Weights of a small mixture-of-experts language model, trained from scratch on English Wikipedia: 4 picks a token, 3267 steps.
Below are experts of layer 13 (counted from 0) of a mixture-of-experts language model. Rows are named router (the router's row for the expert), up (a neuron's input weights, with its number) and show model dimensions 0-95. Each number is 500 + 40 x the weight over its row's rms, rounded and kept within 0 to 999. Numbers have three digits each.
Before each expert's rows: a language model's description of what the expert responds to. This comes from a sample of Wikipedia text that the model never trained on.

# expert 15
Foreign name fragments. Middle or first pieces of unusual proper names, often surnames in tables or lists, such as Kaitlyn, Bamford, Ghiberti, Napredak.
router:463496550473510532511455554512544557525418459516546546505519504535477460427462515541435428511558465534514439538491536477459488477494435543422549568568526502519468460581478502479489529519562500529526414510498466429550492487484450513508501551498501450407560514506503479505521577485471494485
up0:515553416476523505457484477510535478466435540494570508478577547465450507471473476481533421558511426459600484540476498492454525533515410555510521497476508475466488463544496474452440517465568472494500493523552479558480493504507540542520496510471548425457578510574484421505521546508539477518
up1:452494476581519478486472565487569583443510563454488519430450482576567508481524477597503512511491521473479486546442556551499534496446521486522473492502460425449478475560497507529572426487542487429518458568473531475479535484523490515564444472486548461523456513467536551526501473485475488469
up2:440500573503512497437542538466554513484527422505502474530520514527507496442445496505545522474504411509550540571523454430491535478503479566464536531557529435459529519508501540502505517516550501455508532557451463462519504490433446590490530510517606489499537551514504415479454502425502473454
up3:503504496471491498507499533518490541444440516485492512462531494612477521466463502454541521601485436496481516603491469551418529452446523510556528530501473530488491577488478467418495495508514508437442458512552455582506441531481564457583537497515507467482501523500490543501468459536528468572
up4:453560511503462596557557518509551464499547474468575465448565555503478512513555495551500516516512493535498464476491485540511501443548487511417532490492502483522511495490548436519485558529547519462512577458442483495477548488509449507514437542472500518475500366395453471493447473497541510532
up5:479475580459525459479440469491574481519452487522449559459469491513464516488453493507515532508509484533473477480614531415438534536503368557482510497512488495458464504532500500557486546548450504484463517545481505512467524528493512526495553515511410555431526550481571534488576490546547492500
up6:486536506481477483496377507553522535564471458492440516551451515522494492512496447529519444449520468550566471512536543541468449501497483520467597508537461433486549518566463550486555507516485500438490538480532438574538450481464466507484455593470527519488509507464582554482492496476466559531
up7:549515492510494510478504486468476450524491510462484449436573449547522434439561524498504484595597513499501472557469521489467470553533439531549453542455575422536517587503474527475521466461495495519442478449477530507578461545505495464481497468430416468505442482476521516502505549522453494519
up8:533591535481522556454425496522525526537475522537500495484488535441422508538510510477501448542595464543392566487489516441554542533510495494512495555540506455470446428559499479472463494529554505526466486491571515539519514444458499489463503476442494393465531483448500461458483510470536536492
up9:493498587454514468537451534498547562507490490461555570450484538504533516453426458512505516526524501494519490521489531450474508436476505492408530554475438541503509455525559458521497504440459494508516480536466517552574457431459527454544432512483499529464596465510533528421472562590497489511
up10:432556473554540509485490545562504479560433500521552518520494497503424468510497509487418483494504527437496567586558514500459472510507514488517475450550494451526489457485481497424542488512549496499545391483490460472531477476405480541474524590561565493471478508532500503517579532524436514476
up11:440476579453493518398535458569494432549436474493540555532604525491538478454450501524418482539526531542552492508496500511479491450485435459395509546559463517525454461496483509500543534492506485524544476510509581513536504486492484499514512481476478517597509466550501472460492555456483490471
up12:553471545477486422514432548384494489495509482463500514555474469518479465463523491525527453536544452582487504585536515540517460510567499528463497492547469498506482505547492562502533517517519467552530405489492467411569500527599495471505460457480558484500564483515542499466551560513491449508
up13:569479483471456469521476520529561574463471516485459561475523534567451443476499503524492474514467468471594518455534471505495465424513541499584540515520427424501521489536503493557484479582510476463488510432468481483508576460440501492534531521517465414491524555479452573532473544502526548551
up14:501536490462505481545417542459578567504497479448504503527467562437528424489535498485538534482471429488484550510519495450545498552502443518417542529558510454472483512544558549493478468443517503528572419510605441467487519497568442569479459510504495534512518475507491480492429512511513500453
up15:434540529509487451492465573481570536493491483511526447424532535455583451501458492494454503422585490549471590446507496487437512507466548557513521513498526460457500538528446521500519495464543433468520527434558559458545511586517519458517539507491492477454474530497501486466588515537476470526
up16:548467493430509581487487509484521421519510491488492516526448454573531587543481519532487459492465508486439433508496472543493503565516521562536453544503466541501547486526478504471521553541480457520497475531497481483487510416519473447484603521432478499449524560519555546437585565485425483489
up17:513448572543503510468507468536464538512467418562435487516522458537503431488563523548522550574519508502477465507500499432572500491531451528463471516476439507562401466506460483420501505487455469495516487468445523522501527496435490579559461491522501449472531529475506512520557473570588520544
up18:523531501538517475516498499463547505499429502516558526464469550514448531587405515450499560566569489562502413509507564466534526506502500428453443483482464507517529478521594511457507415508522584458491516498483458490533482512491505534527470508479501538502544390429475502531562470510488490530
up19:474514524420482559496447533522491461526519525550469508474528471531519459494454488489514532458455470505562509539457509443518498552402486451479420527481492581527474560490504472512461512501531523484588527475495498515517468417444562500483568517536514411449547470520499496455545549562470532600
up20:458544542432410538508546471496462550511464492407542513482563527515486464449489483495537524541495572479513567522512464484450510497474548457495485564473488522447526496446458511484445505438491463478509523502582469458521530513477402487522508515543499526535471508497476403512516594572525568537
up21:450512503436505481541454547437602539561495537476477488493497517552551440536456574517550490504517442479525405548472538480527466505492482456523497517440492455563478518553468492495502558440433507527485498556483480457557434512488442526482469513574534525507489614501496446491537520487529482528
up22:485503513542551547426513530556554487488477492530525548477478451495574485449495544530437485531519488517519467520444421468532512455518482513488483498501523484543512446527480478508483517487539460425478437507513524490542551355536483474551489532533586515428436506546455515427560551541477546517
up23:503525536539462484567494469581595481503477477451508551495499523470458476538437411519494463491558511521516475433472504471404490512485484524482526507559529448553526510485570507467516550520519448430484495458560485485548532484483577487466442503530553463404471493486509482494584522539478452553
up24:524485457458503493546452459507472511462461552490598520421486494531484485423452518526514499553511494531494472543507476484594571508528535478493517505509450464492470517518526529442435417415436549399530507507529422473541481473489493501543560537512526512442583521514530476503529549514519511442
up25:441550529519473526515480579502510483483504487500542509514445534518445401557499528523463541564468529487519436458471591448414523465452488446459538476510451452504594471482480515497513512523501474546514527506581425490589510435453497500519543503562478518474525532542506503511421468491450504522
up26:509408576491569495470542509507562508477465524429471509508599529465480485530525528509539493536478445486567547514489479434522450486534467509499576514512493528450400473596483479500506474483555490484541463522402495487464525522487545484474473507536528485430538490496436493536519527444478561562
up27:473529548527525584461507492508504452509500581492413521479533500444438468506545560503476509523539431461464473530474447520479497495471456528445521479523491529567499450545539508435458550458549566481519430459499536545571574480441459481522501537469499461594489518495476564473469424474521480497
up28:491477522461465435518498538522479448548475475558505528468513459477508564529531552489512479500490493529488452495531574502556519482524434526424509467550457518500444465583488551471451513491524602562437443487493540516559440463462509566458538498455522474473587442416489429492502513461511482509
up29:407525523463507515525501511541518516545516493488546551462496503531520531508546473500565541524511484495585513558531515499530500478467482569416530567509395536497464480579484517463482469453444490473533470541527459513477574486458538424545443595469433476453534468537505507459512499524513459567
up30:448474514497502549469512550500492469445462551474519509495554455487538481459518549483485469482565444435491495567540500558462491480521482453546533538611489487522517475527546468476544479479516524483509484542528440630467486529446482500509453552489468467515509528561564497543386526522500430441
up31:533485492411468556386490545516458508444463469517517629515497445556506554544502503474487542518523531469506504534489477554548461513465539572455483549504510556471492461452493462562481491503549443478467476559511480511507424472575502488537514492528477468496518532434428470449501565524508509525

# expert 3
Latin name endings. Word-final Latinate endings and abbreviation periods in species binomials and names, such as Periophthalmus, N. cervinus, Caucasus, Maria.
router:461521534486488501573520480489548523462458513490532544417575548478455388478525507568484458460464484552470509525437474502405545470572417515529515556527554489468514510533553502521503518577523512514539474498529414426534511441470413471473504483491457511480521502485513523536540541487515501512
up0:444579513479514524552456426480564488463476490535481556482428472533461464515449540495471520454568522471504518446498525580498492492518511529575401456430494538507539482556578522489462555487511459526518470495579513496569522435504468458505508507491421425500550489478457543495502448479509468491
up1:487518479448590581560516473485419431441499479505531530496475517537399423513461523492542501515563550472485496527467448471438513469467438513498501437530536464478599601531543462487543510501561469508454533487518479481506502452483480565502554509480504476516525484466493526564501471536535451496
up2:470574558522517520533451414491573479469456532481531507422578511476464459473484524547476515517454553510491493528405541478414524451532387523526469538476560470453523502504519520561504528554504540472536505507463470467541530522472482426447511513489480544503551503493514438435508520527449535525
up3:516452543534439485562512508456492487448520517502554505480526474549458464513480480561496471495457511544517494479485514497473540411586417519581523584446465417461483522525525521492464523574482514484520456455540436562496536436503454482506455487508478522479493498468438511603595514492511503466
up4:502561472498486507467481457514513486505497476509516538408559570553486405496469524426522426483479476490467540518460505565454567511518491544504476553527554474452495473506609479570445416544549496493506469464490484454516479479499538469481537446492553531533510510537531490489547507508414592510
up5:439551487482481499505523519513480513479489537427413556577528510420508467493539557545545465537452488529438539537485494507472462517526517502526488528503516512522495421554501471454517545523508585448539487472474441526500594514512511442518496490483434532453454536456481372465516543529474438469
up6:507444508478466513477493492507488554539490534488480577432507454544586489492502565529520479500472494484417555491482455467531531453512431441547511552464476502460535565474464530480526547482588478475561495502554467502492519429451471486497570521444453518577506474408512489477540503513549553421
up7:518561525438560478528501508430522474462506500443570481523558478531475497526557518514491467432556396471479480440521543493484510469558528569551467472528545490547507473516476473487497471449486538462533521454591461502455469508461525509528506559495463500468499523445569486469511600419491575483
up8:433474470504547494460505545522512407565476461516511465465512527551473536476538537509529433481496447472467529493525521446554459455487487478531570578480546431443487504514541540503489558509489499458459472563529450535515470602514478515509486517529464481396517535511462471559464566581480539466
up9:527539549479561517556544458550540541436450491490496501418519543470488478524523537538544555527492471607477523516445495502522525453466517497482491505443563527457561512449566552499465436576500426527467465520501411511449493466503485538482470447543511480462429467489519457548533557501495503559
up10:545518566496467578406505506431479489467497477479518531521464542400497474452587554453447524437514508478523452489478545545519476518505531528466521526485473459568465516457516524493575450481519554469513549515486504488514449434464468457428473455484518510561522502504535514522525619492464485454
up11:548464508449519559547542523516553505531505461518517484468604525491473476495535514535463543522458506473435484426481468446438483514559469570497521553514538496460541438522501623453539517548511485510534489521522493437573502463445508524495468479533414513503457469565496402520497492468479508454
up12:491483517462522498427507535527488561482433551455429496542547509540533434516458532449467496491527554508507508418448478563525493496484507526503468592447500444482501470555542558547441541517451482501598502542471429509488556400493553434511525483455495470501531504458496528507501541474565507517
up13:451505543487499504547615506517566538470480457531517514460580467502427399528470541481456405555442458575479558528425508478469539523517449533528518560512534470556517522517492505539515588514487503496499454529495473475464460469452464492477441502481501538498523460490559499531434532508534490506
up14:491466526545421495488457444474514497484535516457460442506505500495467492534499543558521541541481490499518535488446418499541515469468521536592529495510532484553536521502453517545480594501574454526581502450452506466544475445433437461515432473542556455439511495425515538503497531488463579547
up15:450458516534497503489527505472475476522472533537494554449478562516490473508579534512578474501460515482458547521431539482452491430529448543617548494456523524558509504520489513391485493471479454521469523478600563506453570499559444482475537534465474484479516500415501436496498497547536491488
up16:523537559480412547549521559530499524487473469465555464519447542488547461532515549497548454508558557516507500604458533460476472510482486549477450419494526457507488507528470507528502448566491528488428481541439434474521511481463455574526515539434477534527545464464468494549465405476523542494
up17:463480480446492501499507529492468511397383447531504545540493531400564508513471468517545557463516479453473488517478461563467502472527486524471529511518459500508490539492513472502502523423505519575540584524515486457462514554488499397507522505540546486501519453464566499491480540533501623481
up18:445538520523428521497488450491549546508506547449479566439505522507482461515480500522480584515511460520474506445465489609484592518507510508453479539471484493481494463483487547480525512475518452429523422528572498460547545516461589441576527492457526411526525539439513488503464474502549525443
up19:434509536496500476540556499415479529496443506458498424507535509454547469460534487533517515537547568452434433543510492504511453549467568420447516458547553441444485512550551546538464521461465529540522481549553475448510513531522459472546537491454501472521550548512510530470468504577476435550
up20:559467531583509521478455498510544501419495517575565512489539409468530573561490490492484530505512470565408507501504453516481522400537532509505478495486513571434498502463500564514536504493588523578529561518470478521502437505459472501483487477410539487482511458499462526470488526500506424502
up21:483485509485564545569509535468535546423472527497464487479630450522454467505466457516494520544520441532496492547494483481469460581515500520536490566480482469479514539442561509503520573507524455462448489525486462504521405428454457566501462509482553496512428505534500430473527509526577467486
up22:460521546461467436501520450541504469465460421550569504422569588436449421506496512574581459505542472510488534455433521488478553541489489501545509519562514428523487454528545523547513462476461483512449494503462536492524554526507458468526453488439543552465473512537572544490516496499478498511
up23:503549518505461501476510514566501538507487554460573476482487530450528501451456523531504537459445512524486488539534510556448583395500373442566496460557498506451485499468455534516467521518486483473564516523494460530499551498486421424545510521472564563473503467500470581538543505498456508478
up24:494458473455534459593467547554465443468411491495469546497442577496471439511518516508482485591466495517495520455452509489431509476491479540532532498419512471562482440492449488494509524455544491508474537552557433500514503469544483475494498585566477550419483500480531550538520506465561529551
up25:463485566505512501497464426527548552493451489478536488459517506582448485517540507495559442501516528548496498518404471519518505453448504546501543564466508470541566530520514505532513506613517491555477494476510471502568537467425442488460471482412427507505572419494490546521549563515486498489
up26:498517435430538544467561559519567469506516473482523396509489522602498452499473564518467497507508519499549572529500464513420520557487461538501542471472511470537528553470494484556464584527479459473445519402494437460518499488501561576469527541504469490460491519527496498494442430484523509483
up27:540432556505543551519485528498450495466425523489521529551496509420464433538518494489476529498425492515507590463482527532418485485471507500516488484499506477499527467566518541508572534530500499530490474571568518495607512487489443545442418416511497513505491465428485436532434464520530519528
up28:506518562489522430557541493510464488474438531550538506402514478560466427523490444582523464492505483518570529521449483515501524498507465504418475478522524436475448483544518530559504436406551539491516502517476532493572463438528437488469496510477498566466472455515540520489550509461487524592
up29:531474521485506518495511479491525502497509560455518484452445559505420427520478567552463507399502506480450478510545483476466520498524384480504531513538491572508533582550552534532530530484476457433517486520525456444483526555528492486501488523389510518526489556406487448485520443556485495528
up30:469444522508474593496535516571517511527523505541494480512517536482568495499481540566490514433491466518550502413442516498431484489482440553511500487440523476495520495528500519494585538561558539465477450508470513422426508520471517504416449456518544418472498532475523480474550491431528505404
up31:483520458534435479501484542461499473477441513484469498458529535527415475477458480555539493489439522519491537494424548506509507482528544520531487549477452475494492466463567472516517604538452517469492441501432481535579495522449514515514538461529430578494488457549572489593487552436557559521